From a checkpoint of a small mixture-of-experts model trained on Wikipedia.
Size: 13 layers, width 128.
Experts: 128 experts in each of 6 layers, 96 SwiGLU neurons an expert.
Below are experts of layer 5 (counted from 0) of a mixture-of-experts language model. Rows are named router (the router's row for the expert), down (a neuron's output weights, with its number) and show model dimensions 0-127. Each number is 500 + 25 x the weight over its row's rms, rounded and kept within 0 to 999. Numbers have three digits each.
After each expert's rows: a language model's description of what the expert responds to. This comes from a sample of Wikipedia text that the model never trained on.

# expert 39
router:498486455503483496535440513480476481520508473503504511484524493466498478487510491484509481498477478462518497489505511487488479561473476498508542500496450491483522547528500497528489523485474510455452504493502474476513518509515492479512511491485498476530510512477509505511474527515478486454502484525516508483562580563521510492491509503533523427512501520534520499561451502510497494514492
down0:527486498497500496486532431526490523505512506558495472450510493517491506482491551480493474521507487500491460497483483495500498468504443511480506475509524559532481497514513497503527450489532502535516469496446486496472470528472529476494536541487472480544502513470495515490447497530521468536528497493537527522456493493456478521531479521486489501538523505488500517505530519511526507511456
down1:534506468486485521497505459458494484500532492482496503488508516512524507484501477499520478501542523503497482490504493477480503482485497474504507529529477490546451489526495564511513447489509474505476493495477504485498481466506516539470495502535453503434444473479502496455522516488521434497496513494462522498483488506454523492461492494502477449494439490457525471465473500488466477535501
down2:481483510492532516514496552494525513515510465526456507481519493497494499498494525539495507487464463484515534508512485491537516465491465494453473487495533537490519533482479462488445513516511516541496438519490508466428480495525501489481465490475499455489479550487524499484449544467522478530544506473481519502487478498478500486528512514480486473487515513454526502448478485491504486477493
down3:531487474488498467515467509507472547473476498587488513480491494481498493526542495507531485500488502522531510502485541452482479501523533510469527527493485507501556471507516497558476527525458479472505496490468492492459524479479470537488519546496513472526533523478476433492497507533527450521531483498523492529502486491532494496505481514495484511535481476519506455526515517477503474513500
down4:523515491550440497495502492521543501486532475489502546502483522501504507497546488504500518466512511496495522493507497557474469521485518519430441499495447495501493502471505449528476471500475507528484486508551504455509493523459501493474531531522489485509466509495498453486456493471483508471470496514492529492495482482543476541518509482496468489501499505484519493508443541528526533513473
down5:516497558511481470476470541510498506481472489494429512512481489504456560514514510465493490539505536470517510485519532468487489460540500484495502514487514510476475482500504512497464528490523439520504457530515474479510501502512497547507513517469491493533482509482440515499498533468492537476509514499496527491542533520491493459469484491487501522514531477481529471514493460509527478436478
down6:520470526529520469498520547526497507484512495479454507503499516495478517518520508488488478498475495509448512474535477497493499496535490471488537501503495529483453526464512484517449490533533512490468493484490494517503520479466461510487469505511543495508544526527473509526438456497501561511489512513538475559490455517505498479517489469535497492489502464503475463453488472519459547510480
Digits deep inside long numbers such as coordinates, conversions, ISBNs and counts, as in 1.609 km, 83.7352°W; also million, sq, km.

# expert 14
router:487519493550503520522484466523492505540488488510512519481525517473536478534523482465468503522479472468533471503509512475496509550506507508539509513459470453495532499510557509516525492481442491473455483486483483495532501451513510510506501500470507480551511493473476542498525527473516485439484469519540465497538502509506526469501543519489500460540503504474480502512489499509492441509486
down2:475460475530482499494495513508472549480500475527519506514499509524507542497538540487495527468493512562451504477505547522480501497463540445459497490500491503507462519512497483522484498506521453500474515512514515511511532461457437524483478489523467544501472470459542495496456473522480455484534482484498476517515457500501510516484494463485503523460526509483473510505513491490517518526508
down3:498515472472525501469463472495498481498458515462522485501480474501513492516493515474487519497516509508482521438529516495550489528483537515469515426506494517503495465544516506515537515500467481515557489493472481515517449498500520478550534514504509495516501513486478502509470500430534493484533531485448534520535482504487524527481501523491492485522519538524489475497497514511506457542457
down4:524513480489525514558471513554503485473484479453507507510476537528516497466499455527488470520493469492514498536559474514467511455472492515500501499516481488485465546480492523493485500482508486487527508456549487540443502531482474474453535502498497512441482535494490474469501516485498496517493504494483530527490475484516502480511484502511517486492510472466494486474476552451471493525541
down5:485473487530470505488506458489513496496502549536513455518485500505513544485499510485534504484498533530540532516463513540533448502525414502467498520495536551530525508511523482534549502532494484491516486483485525533526484497483522514499484543560466452523511516513488561496528504514510505497482511496512524497534537540505490495528505513484520501516501485511503505516515477512503494479452
down6:459507488469542421510502493510568549495488489493489490501484491504488543484479529463495531541494501495486493472530495512511488519491495499514480516522499478487495513529490494544544491492483474497516466481486581475510498491495525545502475492543501484510501481453505530501436543469481461556490477528521517500493510486503522509478507497461488484501477516506444515471510519476495503505481
down7:463497513481476510493501496495463538510498452480513546512532473512475445504510504516474454523514491494482521512500497471519501512489476472523487514467509519476497457462530509493538472512468506499512537514502493491488515492540533528500495514463467476528517517452533473503506498524466504492483515473497491424491507524479481499499471451506469526487493510480531437436503464490480547500462
down8:484530545493452512489496515549493503510478472472465476490477474447502432503514497484520531528539518521506543509503469477503484491509516530495498477502500499478504520516494489486490474509478494553521453551487501496473496530463507508469523559503527502526517420481533509522517447502492517513521493518475474503514521495520484513494511523507484475495499493538511484508454476484451504454518
Word-final pieces like on, one, ia, ton, stone completing surnames and places (Creighton, Malone, Piazza, Piscataway), plus Lane, Sometimes.

# expert 49
router:500525497510481547509462497488493456516499455467506495493515503472524483475488508470514497493496486527493503483546474499494487526478490482516490481495433511534530557546499487539525516452469512488441483474497457495518480465526492510506474494501547474544486485489516549510523521472518493456459495488520494528509530530481531530484537511536489444504482535500532500536495483489485494520484
down1:532526514482471497511495508540507453515492519526530532504517520533483528500482495472503518551445484447574435562502481501532495499498453479496529550493535471518476481488522514511507505467521449467524534539496488501524502513471517477495524482516477525479509502506477516512515476510504497511498485546501538442498484518500483492482518519495449514473494489475495490502496489526500480484520
down2:497541449487514494541463538504502497519543494496512515448476501510489513502548527461488515490505508430511474468489472542514506517503508500506513545504528494515444498468508535483484484509533484511463510538488479511510521484460496492532485499561459512502477485508515501474509506503476498489501473508496522452499513548525527536512506489514536511468506516465453504485458484490446454509506
down3:501491532572473536458519482483504497491499470491508492521489453494476500507494529512545491516528493443525516490516518536505481473478490558503483532476545503482493522503517537461528543500480514525531513475484482586515510523474527498550495524477492489460478486488511495532459508509532490499485502509502452449484531495464526467505512469500486504513505518517492511491515518505494463527498
down4:495521553501529504493506484514512516517523504474505535503509504484508490521517519484457515452511481509464505450548517546488511493485543519464489524515530537494497485541476512426472547515478531485496518496473512534552516527499500545517493497529485500529533495493488511548508475481452518494460525491514517487555567487518495508518535458493493504500507506515505504530493532498465504493480
down5:499502496514518513499493456512457478521566489490525501507527480574514458567486469524515504514481536544498482494508483460491458563509503489542493456510513502557508483498489522462523524471519511477481473531519500529500495501493526454481520521518485549524551496498492466497508502501487522499487464495493509466509511487522484487501485503478525452520510487500537459484481480518517522519513
down6:511503576479489502533430486489552550507497503522474507516522487478491464488537510536452453532517541520529471484505505515495493463489452524457498461500502521448489522513496531498484514507519505505495461508470452518470491521502494513517500494487497527505495505515503501537494507473540539566505521530498502469507476479484508465516517519522493484518498512524478465488515519460482473515503
down7:495468521528525472518500495461513503471469500456453507526553516487536475524473508512496555528517516493500508504466500494499523470521488518474423500504508501512443474481477482504485501543511519531485490502518474465540526483469484499489436531502506481471497481494501448458493496467473543516536493525526473510457483490468490521509497507508502521508506484481493486521512539501471493505436
Prepositions to, for, by, with, against right after a verb or noun, such as interest to, picked up by, retribution for.

# expert 4
router:491514478494508520532480549499466460518524485493496507496513506488490465518507505460490521513495463500509459471507513455469483530445516493500545539497441499508541522528553525525482529432506519457471499524504491500519511459505531490491524459513534480561519529506502539507499485493498493488483493470486525529496501534509505489494518535541491453501468529490504506531475475510495464527513
down0:509513470470486496508520477528511483495487515505532490487478541514467479456527516529506512510482508540489484506511464481465501410490496541462518514471478468502504438503500524491473466493498518539502489500489537472525521468503508455475519505556484525503531491539488477467527539516522518497486489501491542498549498470504490519515476554510509493509523505524469476508543475497537509509542
down1:486470494504538490499517468486482480457448488485543507503489494489535498507478493521522518485514514518549520498475529467514482480483526497482523451532488471497472492457484507479462529462464439505492477437504494508517490474534526518488494520514502486481540537479503517493478468536535478480488445508464508470564510476473485502473542457483497509526482501481466497517483515484481479479522
down2:507491547484495496457482493545535498475518495493548479513481522478549515461476467487550527501505488530540469459504469473518493465486467534535528502491537511476484508483469560474495507508477497495495498452523475518469495498509499528526509561510514464517486490480514528549489504488490504487508488523519475466512504471472506482528483543485512499530534488514519424519504484499475506525502
down3:496482475514558502537507504482483507518451506494485536480536491501536488462484514485475503475501493467473471518487479502524487487479485489515515461508470504536482500488547487504516493494557505436516544519501457475508457450482511495472489500536493512457511554482513475473524484490519528503514474509482492520511443569502459481485504508506504454507491485511465515487487510511522516555519
down4:487456485507503494483569523514497482458482494516479525508477491535499529546495465502518479472544464513482497542537488473492494487525477510486530494518492480482441485481489528469503480473511507488522528547525525494482523499507519502476579493518525528537521491571480463492482504477486492553528504502547511478496494501523496478496492533522488528503472516508473519485507552468519498518503
down5:465505485467498488474518478456507487457519473466505476540513473543507482535459505546527562509514517475458495531493497445477476443537478570482511483503461485503477479526508519522457512516513523508509513493490512484511491500525499533453525546497500522494543481517486491493542498524534484487484484484479504504524496486474475531511493499505504520496502457482516550513543466498509481507490
down6:505482583469532487563495500448527489532454497525543509533492479459524498491468518536479481517464491493517519538506493521519458527518486503492508521495534479549504442494521485490448520541500525482471509480452471486497512469530467487516475518502481477519484485522501498517503470485492533505469487511462479519483508455478447518477508490497478495515511501502505491483495454510509505498498
The digit 2 starting a number, mostly years like 2010 and 2017, plus scores and age groups like U-23.

# expert 13
router:446480494518514541520495528474506480530498434474518529487512510486490473519502490459470491524474466481515468489533526478480501536466502478530530526472537487515539535519539501537464516460446527460453479497495469501508531483467521516506512491507525486528492506473503529510496492471444508455485484484523504478529529519495506493495537511518503469476491508495514519528464447499522477524502
down0:449502523458490463490559534521494529478455520474502516514545465516498510493532494507512493492545492492492492518493504519517516532492534515518547481529546480507530500440456527504495479518458520494507489489505487519477497532502496477511512510510474456564475507476493483480466497505470540561491512516501504474508463483487503508492443488501499540511486491472487538503476532447486505524510
down1:528494499461507511535511473524441542507490480495499532503493527543549486493475517449519522485504513527505469505481508482515490524479507520511581480498497533496533497550489559478518541470506522537485476507486503516502480478464486461472503468480503505550479526522495472479502506503534491530520503543500521463496496496512502516472484527479526439534508515478516543526517464508492518490501
down2:478491490464484523472444512506543499494482506505517467516464562515524500536506492480461504528514474501496503437505510508496537485464526487494443487521558507466508499490482506513517496485481510542496480541527509511502491530462498507468519434466494518500515506478488485485501501486517524525475529516451493507463521528543439469529491529526496504488498491534524481467530501514490493494547
down3:499483525503507503482516498482562471498510539489489472515491491464520513470490544477498506509537536484530522497488514502538519483533544507511502527478511506542525527472531470523475510475513488512500536534500525487476501530488497567457465514464510506529484477538487507472523526514514480457492524483509472488492479525526486447508433474500496479512542478526504498487527506557483553524495
down4:484504441466515436490465528471512497530503471503491487511497531488516506491509482445482472449548481462497505560517493481495515484532502534477517488532471551456483493540515528518492521510530495543503501557478491487436483513484511499471513527541470494503471481479498497507491506491483456521485526509502516503517504493513528532510482476516493499548467495530504489470486511501454512483528
down5:551501503518495530511482503498529525507512515508529554484532488505495506527559555501521535526471502534447468474484542506504483549501491488500528488501494488510506502501516527506535467465490474532464487477498503446486499480473521514507490526483497512529519532521549491506512492496543463516521444491524521513513492501500471512473512549546516463502523529486514490506455445497494471481462
down6:539516498484464450503526497534493504514479475531478459454455549493537505482510505512498508457513521517511472516538536441536488510534539504498446505526467519523518472490479512524483523533525492498512540517471523522471515544492508516513461498505502465484479479488471542514491508519468512511467554528475515500476500532512452520471486501528508523547506497514518487516512497479469496487527
Space tokens opening number cells in sports and statistics tables after | or ;; also capitalized nouns in names and titles, such as Wind, Ice, Film.

# expert 36
router:519497487493469506508452510486521472540498458493504511474503523508524471484484494447503510513480508506519488477509492478507467554502508496517519538492417520533505503516513478553467517437457491425478495499499469517540495460495488494517493485492545466510505493514486537550509504493500527440470493468518514494511547520478506504510521489506507481507514533505530519557495489500520505504495
down1:470504442504510525493515487501444537491539507473474500514485496514505468484495527496526502520494512540479503504465508466518497544518527466513500492499500513555503518469490502549467472556501501485509509518519504491534528479480489448476537535482472548499550489522485479520525472486465504478490497482491486425478497505528483447509489487511485495501495480504524532490466545515465535528524
down2:530472540513559494501486522534504464498499484513500499496491497480466519524511527526480467459540459512526527523493484547490535516495478509485505507514515531501525543542506471530510513517480469510521532515517554461495518501488482503521515451527461451475504530458501525475480483502498465486495502492522530513500516459489489567478524491502494510553479473518457499534489490464503510454483
down3:486516533514481548482518511489499494532488504502536505542546476481499478529537538495491506499495465475494493477552494494454511520485512535479511465491505457502550528484528516548483485477515500503526513533530530523528484504541522487490485524543509489523522466468510528457496507528443455501502532475500494494513580505524493496562488482501507475474495512488526513513464528495476509517492
down4:535487444505500538472520503470499484470533529500478475493502529454504546460495520507546461477514490443470485511496472469469536528464544511508508496479474492488491477458521474547504469469530498501475487486525504453470530460508515540496509475496525491522492515502530496469544490500529500498489486496485517530466471489524542538478439484489529459504519515475502486501508518501495481488484
down5:519489464500466499509507536493486510516522483485511518514512506497524503504506486496463524501474452472547466542491453492506524475476480484485497553480540493487548518458495505509506505509503531496472516491491513507526506462501492496493487498562523495496478512435500504504521513527477482512501543505473522458502536504573491514492505547478470498522477502508488514504412467502520442528497
down6:520527505509532441502532517492524510502498514483500475491512521522498500528515503546524485469494514500568489508501434528524485473502535528510458513491501518535485516545477504522525455501472481478500478512505518503487466504523491542502547460507507478504461503536489514524522488518520537500514496503484523539495524482465504473496496487474524502493538546537497514543514578480550517473488
down7:474484485513471536505542505510441516490486512471526489542487518503449505434498482463487516505475533503536486493491520485478453486512493510510531479503509472509498507462525499513495511509507542498546512467470450508520512529534483539491524502488474542518508481494484438476488493512499512511493531518499508494506474502477496454489517505512452478475513466473512471437491540542541526507536
Prepositions like in, on, from, at, during after verbs or participles, such as located in, broken up in, comes from.

# expert 61
router:492550496488484532529493498511483488527497494515515491503477481487512495531489502447508547511494480432501498507529527512505472533495499493483535518486432515500517552521533524527456474418449502448496463537479492499502515449481501504540501507480529512531492475506518537493523524498495520459515475483498511511513518563519527494514487498490500461519487509499517496514473509520478463515492
down0:498517499484499499531513509514495515457478487514476470483478501502474536545453463459509503525494461507491466490480496492540472494535513500472495498484496504503508521495493492504508494527482532497569515519523518524533493502461492517481493497495507541455538478547497518528531467500499519525505484493488456501521432506510522504537473503504516544536479480491526527463515571518544524477558
down1:514532477444527480530521476510488530495502503445475546487470482492491494428490504453493506478511518481490501524518495492540502536541502493549512512494489528503501508496539501520480520492508506495442507498519520505489512518497515505476476524494492475507560532511510500483470495473514538448509472493526496510492544465505498470481475481511488497505497447511476502489498460425483478504569
down2:481466518533507536493485500503520542501532483488495511507482524433458447531501515487524535519504483521479475477532486444488503522502509480502544478514522529487503479518522468523495540532479474514499536534513508495482510506531510483498499509443460454525487486525524471543510528490496497463496494512536519496527545506514486562448499489476495473514498505473534446504509489481515474483531
down3:512534449512556543479494573488492500557475538548502483463483502482512514533460482495534447481505486503475502496460492483538500505546551474499493462487497506484543485484494474502520504497537497487501500528497497524510454488487468498508494462482493505474511447548530477537469505497516474482533494542512490508549506488503489495498521486544488500528525478524510484518506491488481488494487
down4:470510559477528455455535494524488499544488478537538512493464492505499480490512488528508515504517478495552521498488466493522509489491513530507515473478491488504512522521490522477465514451494478501476481489529463496455529495493485508475498456503545485420509518520462502534485511495535480507459476489507445518539494470465480461491496509453489529494522498480538483474530516487509476514522
down5:493493490497515492459487503546457515503485463504534488525432507459508484480519522548496511498508446506525502512514507530484520504534482518474520474501513499508513513545517543490478533497499484557455477480465541527453503469453522508525497487484506525525500534460479548538487533541532480494482522539503462501495521482487471512483493505485485464467508487488542502456507508520490480511497
down6:518497425491521451544565470484494544480490499510481530491502490523478568518521472519495500556496537517519547463490491533454505511514503493451527479465494482468448533496472500469538458482495484476504501541512534466524490461492518476494515483490499489502491502473506476513476490504519503509514499476478495496544501504461527513494480507506514522509466481514505545520484473493514501481493
Periods after initials and abbreviations (Dr. B.A., e.g., Jr.) and decimal points in numbers, such as 1.83 m; also colons in taxonomy lists.

# expert 34
router:488488470495502545563488487472487462539513465451549498492487496502512469485510493468470512476462472470506477506509521479487516504504492497520547514454449488522507552493526507548456492472512537493494470499498478502478512466489513494483501492509555497526491481481506499565497503498498525451504500496526499466544504565507511500507527514518519458512507527514506500522456450488522498482500
down0:461476512512525469500445541505490513497504468510468538480501495501508468519506512483465458511526497505500539478475527500472487513469457509494495501531514528453509499588550472486470494479494532440501480516543530516502503504496477490540472467528485481486532507509485467477490521488491510514547542539520519495499513448514484484462506497504488474508488498527520532469489520480521497539481
down1:481501530512478510467538509518489497502549557530489488486485521520481516490496514536519514483492507498520510503440529549516528501492500478514497493500535494490564462520474549495545525500520478520530537502481461512530552484546483518514531494451538489494504462540506519491456495521501441517505507517511513539482476522460530504501503496508474496506487479473466474511488534546529499503492
down2:536499460512479479497522466505539519479531492546443488505500507497519501495518488559500515495528492469454468500516483525522522465487515461486447493512476481535509441453500501513524512524512468499517531523446464464506564525501527503473534507504520482495507533524519466526531511488509489518465461519475474524473478531496531515522499499490496469502491528475503461485507480540514496483498
down3:536497505501489515493513435480500531484531499506506477548493508486469505486518471483492514477537489483483475514495470501525550506511487478511510480500493476513488472430476511482504518517518485530509542485438446488514541525481533522489514538517512552453492549478531532516518515499518460495489477482451497509464472530496529502519482509480475462509496563487480535510501512524504505463500
down4:510497477501511514499527468495513513518498513493523488562526493508495488541475504459495514491513466491453486543464465457505501470535491487495502469448529521461481489486519492500459503517519499499550507473571446482483527474471502479513518486503528476486477465490497470527496494489509567467451550507510525491499464553498491520519530491504473504466523505503487471492514509504482514463525
down5:513542481498442468508514490490469522484507555513474509463503521495490523503495521503490525498512514492488494485488527457516540493529471478488488469525526497462500539534469474468510497486428534520462486478532487508512513521463477484497541499508485494505537488496433484546526517535497481519526481526492506442508531505509517470522559534474523516481492463486520489532474485503501480522518
down6:550492525512483475524495496545467494508459525516487498475518494472521473470467533491452501522472483498511494511501512519488520479504489501456468490529506489462537461488540488500515469485472501483473478467569482496514486519513497496541462446514488506498544526525500463464540465493475505475510544521504510478496547520494501521439504556485511492470506499491479504483515505492513559496478
En dashes, hyphens, slashes, percent and degree signs between numbers, as in 96–95, pp. 81–115, 17/41, and quote-attribution dashes.

# expert 17
router:468515495494489539533447528474467482537495509506522495482509510461495474515510513473512485517476468496509492511502498495501481518452507482500541496485391515502492548501513497516490515483474492435506461486508493520520507475504489502531503470497534465522512503469514553528500499474476508468516509485480502481538553559520530480506516509486483480491482501509535526524465474524501448517491
down2:494535416472551478493525523525475494516501511531507469499530502499472497491506476467496508516490458448535471542508495560537512511505489551505546504517475446524493537535504500494492494534522485527530533544491518525473498500529496502535543501497498525488513513533476519537500475505486493479520446504506523538518508477526478532500494503503488508502511465506487497503478535522457499467504
down3:514546601486498492505527504476435527517508563504505469472471511518484526499483476497506481508511511514489472518523497503523503507525453538536464543500508497521480496511495502497538462524529502514511486536482513503465497504493471497543493528468514508479495545476528492451517469525480499499506515475487496507524478469505539504533501517456506520533494525509465467529512499475461489466516
down4:504502521516470477497493471508515506513510526472518459514485504500449490508459473506509472504523531527534508485537512523539498490490485502526521494508492522514504520513470473512500485484485475478466484490523464445492527500510463540503480483505519500543498555519494474494520480476486454485469538455484480459490499516501512488512431483408517511487513514522510464489512513468464437509473
down5:552516463497554495493479529454507549504528461516523483519488503501534493472489436495510510474492466477461555477496485530502519518507500471466484478480525510511476505563489491510514492473515530510462480513485504543444493510487512498448499490469544534481503479496534467498525481502497467525514500523505472492463495478477507522478525543517499486498478463520483531484499456489474509486531
down6:465524489466503483459512454514504495505486523539486472523448497506507569446461527506519501545504514469480515538485512500509504459508468509499483523519496532525469516469491510472477495462546524482524540497482507517493518527578476511475490493483490503512471533498532506466467555506507518497490489479453491498495460499527527469499483517510536537536501517489487532508508514535515484514505
down7:468490435514536487465476568515558452503503419551484523527557486515515501502506517491502536472511494489499518496496517524478490491489493530478506473533498473486519488493499510491472501476504516512537512495480521549504460498508535530503485479489487487505475460516490531549482531485520498530496528513505491508462503528498465501481507484537508495475495472495501545479461537543514516496493
down8:528506499489516469498533536473474499510471534539463512534468494530500467522524536538458486479485475437478525532491481520539541457505462475501504505506524511535494522470520556532465534516528485544505509523513481499486521512545495499518465484482515486511479487469501478496488521493491469466548481516486495516482468555520496492502461479501457535511463483504495486497507511480483498543482
Sentence-final periods, often with a closing parenthesis or quote (")., ".), plus closing == and === marks of section headings.

# expert 31
router:453492517515502541519501541474496460528502456477498531480503501484514458515500504455463507516462466480525465503535517462476492543469522480538539511485517484516538542536540525544467518455448514451460487503500483501515525483461523500498513485510521475525489506480511527511496482473476505443485490488497508477534523518493491502503517503503506466489487521491506524534464451498516471528492
down0:487512512463475561468477533504462508504500516473476470504519442504495462534487521479441502481506528500490491459529520473504512506523472515535514451513524525534513507489504473500461512502533502497461507483456496547487455523516499520456516518463459499523489517515510486499483513454466476469514527474517457471506483559493471532493511486441500533506494505511495483496480484484491507508526
down1:481469467479518533497446522517523544514509510496498534512559481543511543465465488468493508521530516542503491504511503511433466515506485504532499484481510503530541492520518474525522474539499507501506485498525450487492496501474507485497479549507530449574521519468501492526523487527503521485511465521503526528517491480506477547483464520540508547497487510514500525512507500469507521484527
down2:554504521517481455485453510491526499512545539527506469513449455486498467482460510502529509503476521524485517448483468494485508506504457513503523503519474528515511519496479499511525525512494499507519501502494495527551480499494517493518488478497550497500499492532530504509523522518517476512550472524532467460494494479512509494459518521463487470504533541493544452531482570516444512500479
down3:507499504486510469511449483491499463521507504453484486494495476522515527496454491462451480507476467482493513492527520485530496509480509474492436476479498511505470480523554471500512520461483488540528532502508512465476509541478493506523458491508496538501482482446475516507482527499507457496513520499513463501483494524511477464454515522561462451544484486513507524519463477511446498513512
down4:542487521522500537482487505508528531504500538534551493482510499499522489499472487473519545475531496510475503461450491484494531515501500523502494476462471526499495541480516508485473496527533520497489502529562521554486515488503441519507521518500513499494487451498522521551497493500494486511445482515448501500447558524499480509470494519501515521523553475467509541522529509501508484494537
down5:492506469575466504464469471491499531518501479519511553527478540468502488459472493486499512500531443514555488523467526489500517473517482506541508481480477524487506510469467522485535497520481485533505511514497529500539543540492488509506500507477521506501524501485484475557516508454532525489487494542477488472528514494479464472491493477484487484551468433497477508502514490525509489479511
down6:505523486506530500528484511533546528520563504569516501513552517521545505512463552465520483526482501509465452446504477501492481522481485525518520483505490513489487492495508523482530486533497474467554494490481490528473503518515456487548518503503479450505525543479523527517478478505539550473502494494489513507484477500524495469507504501470495482504450516539507524487505503463497518521502
Space or first token after | or a date in tables and lists, such as a day before a year or a header like Average; also final year digits.

# expert 18
router:449486471479517526521488526468495450554489470494497478494496506525495481503485507456509478497490505489520483490504506496479528523501504486501529492518475518524552525508538514509433508452477481480477497480468458500517518465496529520507491466502537459513494509459478538503520501510461531463461495493510536506535534554509471463520534497495502470481469531483529518509451482536512456510504
down0:499521509522489458478472539474512490489535469520499489513475469513517514525505507500473498506564503484463501529530455511484500503509503505507545463473486490493484508514474515520540500564484531474485489490436472520513525463488504486514486485545552500498531529513517498500463494517464493515482507555514475508568500493515530479494505462483452512499551465529517491468503515501512519530464
down1:486527505496497505504505488535486491492483515513505477530486488521523503438492484466443485507480511521455487525482500475555496513490536498449508445483505488531521505472479550495487516536503481507487484495497463502461486481471504469519476513472473460517518517530492448461500508505507528520462563509486463485487480521522497516525539541461517501516532471471534499506524456499498501455461
down2:456511511526469555496502523527545468525540474474475479512529522480539531483527526486527498499487500473469533487519495510524536460504492516496503514502542499476474454519475512471515465516553504463506479534491535448460462496515526493497516509506498546474513513511476482500484546483502543489495539468485471455534533500476483541502505502489498487531486519497509475523508473477503458490467
down3:492500515536495538493495469522516493504501510478502528508487528545504446497522482443468519488478555524530526503527544520555488496461492495492471455498492498528526490490514491494482516470528457469530487545474519501467472532519486495566512509474515532504497521502499515479475509459517544514510503507487520481498485506549520519500494515505498468501536543512494448557515448501505505502483
down4:529490523504464494474503520486491463462517528508506505467490507525481468460494502518488520466502512505465527490504495489542498534535519533494473502509462555539476482495500518492562511521557491483513548523508524506492480532509486480531485460532482486515502518532495512548449504499502491519536501516528544529469467513501503518550523470540546541507521474520511459526514503541503502480502
down5:489506545525462486495513499485497507468508475521499464470469500555519491547469484488538522477515513480496520522516462525570529468502518489501513500513500523503495462500482498459503508535531511562498462545510500507489510488526480547489491489500522466490496498515478478531518502515492513497447497557461503528505536504476532485449523545540498523506538484480508484527491500558481493484496
down6:464486481512527490520532485512514529523512514454476491506522510497514505479513506466514500499508504501548524474508555489521498499481522505490539521446482455522492477482512503480495509494511474508532432504487472509523460537518506456488514540513482464539459475489515452490531518472543517460494499493497440534504500507500515508556516505525471533457477515509469508529507517460495473452491
The prefix un at the start of adjectives, such as unreleased, undisclosed, unthinkable, plus pipes and leading digits in sports and election tables.

# expert 28
router:488497469538491541510484508498460455520519461498510519473519508480499495474496504424482515509492516449498474498526483497453499509502498483501534524478430493494521549540548505514483533446515497454468446517483466495540470477498519512482490501496498460502519521508531517513523510478472484493512483517513507499512543572504505500462541507514463468493497523522486483506487500510501476508495
down2:497484571502503549506501533499501505487506448561456498499513521459516520513516470469477506532504502536565576509517547520480516494503518498495534556510511502546544466518502487470495478498442504489518492476525489479538525501490475533455465510485522503493504491515543494500492470497495498498498493509497529472514500510480494494472473484534461498471482497506491466505506508524480477500470
down3:538553555540463552529482511494514491514511497461526478488507507482534497494497470535506509520505479529465473471488511495523524519505473471486513520521500479499493484484501531519452511479499520508524503515498520471452494544440472472501503452478459489478530494487518481518480525516530500490470517464530523495481502509506486539491514531464537482450536463488532493563507484459510505492507
down4:510472404525500494441447513490491503522510578488509523500532518530496507518473505521469486473471504486499514531481495505533496472510485549515470528512510484491524550487537510498466505516531487526521458507509474499473505504514503475519554544501506510456495501519489476474522512458511487450492494515520492509477516508511521494505536547443510503512479480515494523525522512500489485503524
down5:487543556453513501520521479505527474507456484497484505487515483526506462460518489521529524507510475503500478512501542467474485511471482533447483458456493512498525453486540546488485516520487495524501533441471501526500495505470507501516506503504462488480560532434505478480494492544529485522492462493492542507539480529491482492523484523514489509504528494500490483511450501483488471472481
down6:532517530499518461484487496527498554487497466513501514497507504531527545473480510534492523499482485524500465449464457484495509530509515506481461482535534489503551477524492510472536496559531462507496522493483460538537488542504480443492533522514552474478495506543508495521535534490488455454497489470502516508459492483492531509496484504493517497521504504492531503546503479535482504474504
down7:469471546514472490494509458531539456543453472514481549501440483506465480469477480478547484529474486487525488469516476505484502547552499473443486463491486545508533501522519503511516527517469498514503497513471483518487525516519537486508492465525461476552484510532507458506482494489506522519484497502471517532534520477475521473504513485503473481477523498525510470479513514489514478486483
down8:483531474471477493489540465504469495490540507508501455484509462528500460460468557489486535515465501446498492553464488483508470514471510482527513504476470484480447488519443507481497491484522531489492520453487496511518481490501510470475550425532499477503523498527483466498525556483538484506501523543494504490498490507525528485502503514498527514522475516541508498485500533479500498496501
Third and fourth digits inside four-digit years after 18, 19 or 20, as in 1872, 1938, 2025, plus century.

# expert 25
router:468517483551458543496491490512485486495497495510509515479465504494488527534485516514471486507481530462493493485505546475501482556453468485531526512504475497464547495518530514506480519457482507456480427504506492507539517451470548523509496481473528496504514498491483506497508502513503489461484473486492525508507525536490526515494475547515511435536486527509496550517501491505508450540488
down36:503481502530505479502461476543518468517530479507477494493478503500479500482506478443516529540497513525516512503526469514509456398512455482549503484509459504520483530441482509492533506516479523519510544492494518492495474489521481525525503475460507481536518510523513533444469530524527494515480543496492488500493474482512441504477504508512496493488473493515474481502466518501522531487527
down37:515485518512489507505491540526531480521480523482477545500521480493478510520514500481471496506502491522514474490489470489499471498490485511435495526501541455483456473507493503520483510559515485562487470515523515518498537493512451529444504513521491501493513469540477465460496461496509475483502505441532497505493475498470527452516472495488529526476497500520484489563455541527504472501472
down38:558485463483527535506460522519489513517483442486508527524521448452515462456463483476508515481496460530478492521487473528468562479497501528525455511470478513478518544444516517469543485519511502510537503510493473488501532498498509509522483483515500472526505491511532510529545545454553493505465495499508519497478505519475470475515512529515492503475503485479509498486494482501487481519476
down39:485507432489531497473538534504506514488498515502499503501493495522486483548496531471482511482534498503467482492522482528496527527513472508500479456516499511476472533476528441528506503533495470548531522529493492513508548507482487475522513495522528491464500519511502511571507485494505510537486530570493536521465530489513505500452502477475509504540569492504513527482509528500466474535512
down40:462487492506463517488486520481541507505493479517527458467509481522459566491470510476494501465515501532495480488514516524506563496541495451464494490513525485500504493526497486508506490456487468502486463511493519490506473495501530536498501460501491479487500500476499481493507484510505515492440485517540536529513527502481465535507489510492536506551489457482511504491561471547483496583482
down41:496487444515514532497509506480475511475516540510479535511552494478508549557498506494510500498453484508455462478485483539478464509519481520509501488505505492462519517507505573480469499466544533508491488505471507501526481512454516526499494503544481528538518515550477481475551486522468539495498493471495537472508482465466512477513472469512515509528524523504538490516519521491516480508531
down42:512459473518492463511540491477479489490492495524498501535465537538483496481469534507480484541485511506489489504487546503492467539504516466448535503473500486506578525479516519485491473494541489528505501468522456498502519496511505504533481511459486504478442469558459497530537489500449527489498480493485522512507500554530524510447504478510464518515523500532485481518506498493493537496485
Inner word pieces like er, el, al, ér inside foreign proper names, such as Monts-er-rat, Mis-ér-ables, Pans-er-raikos.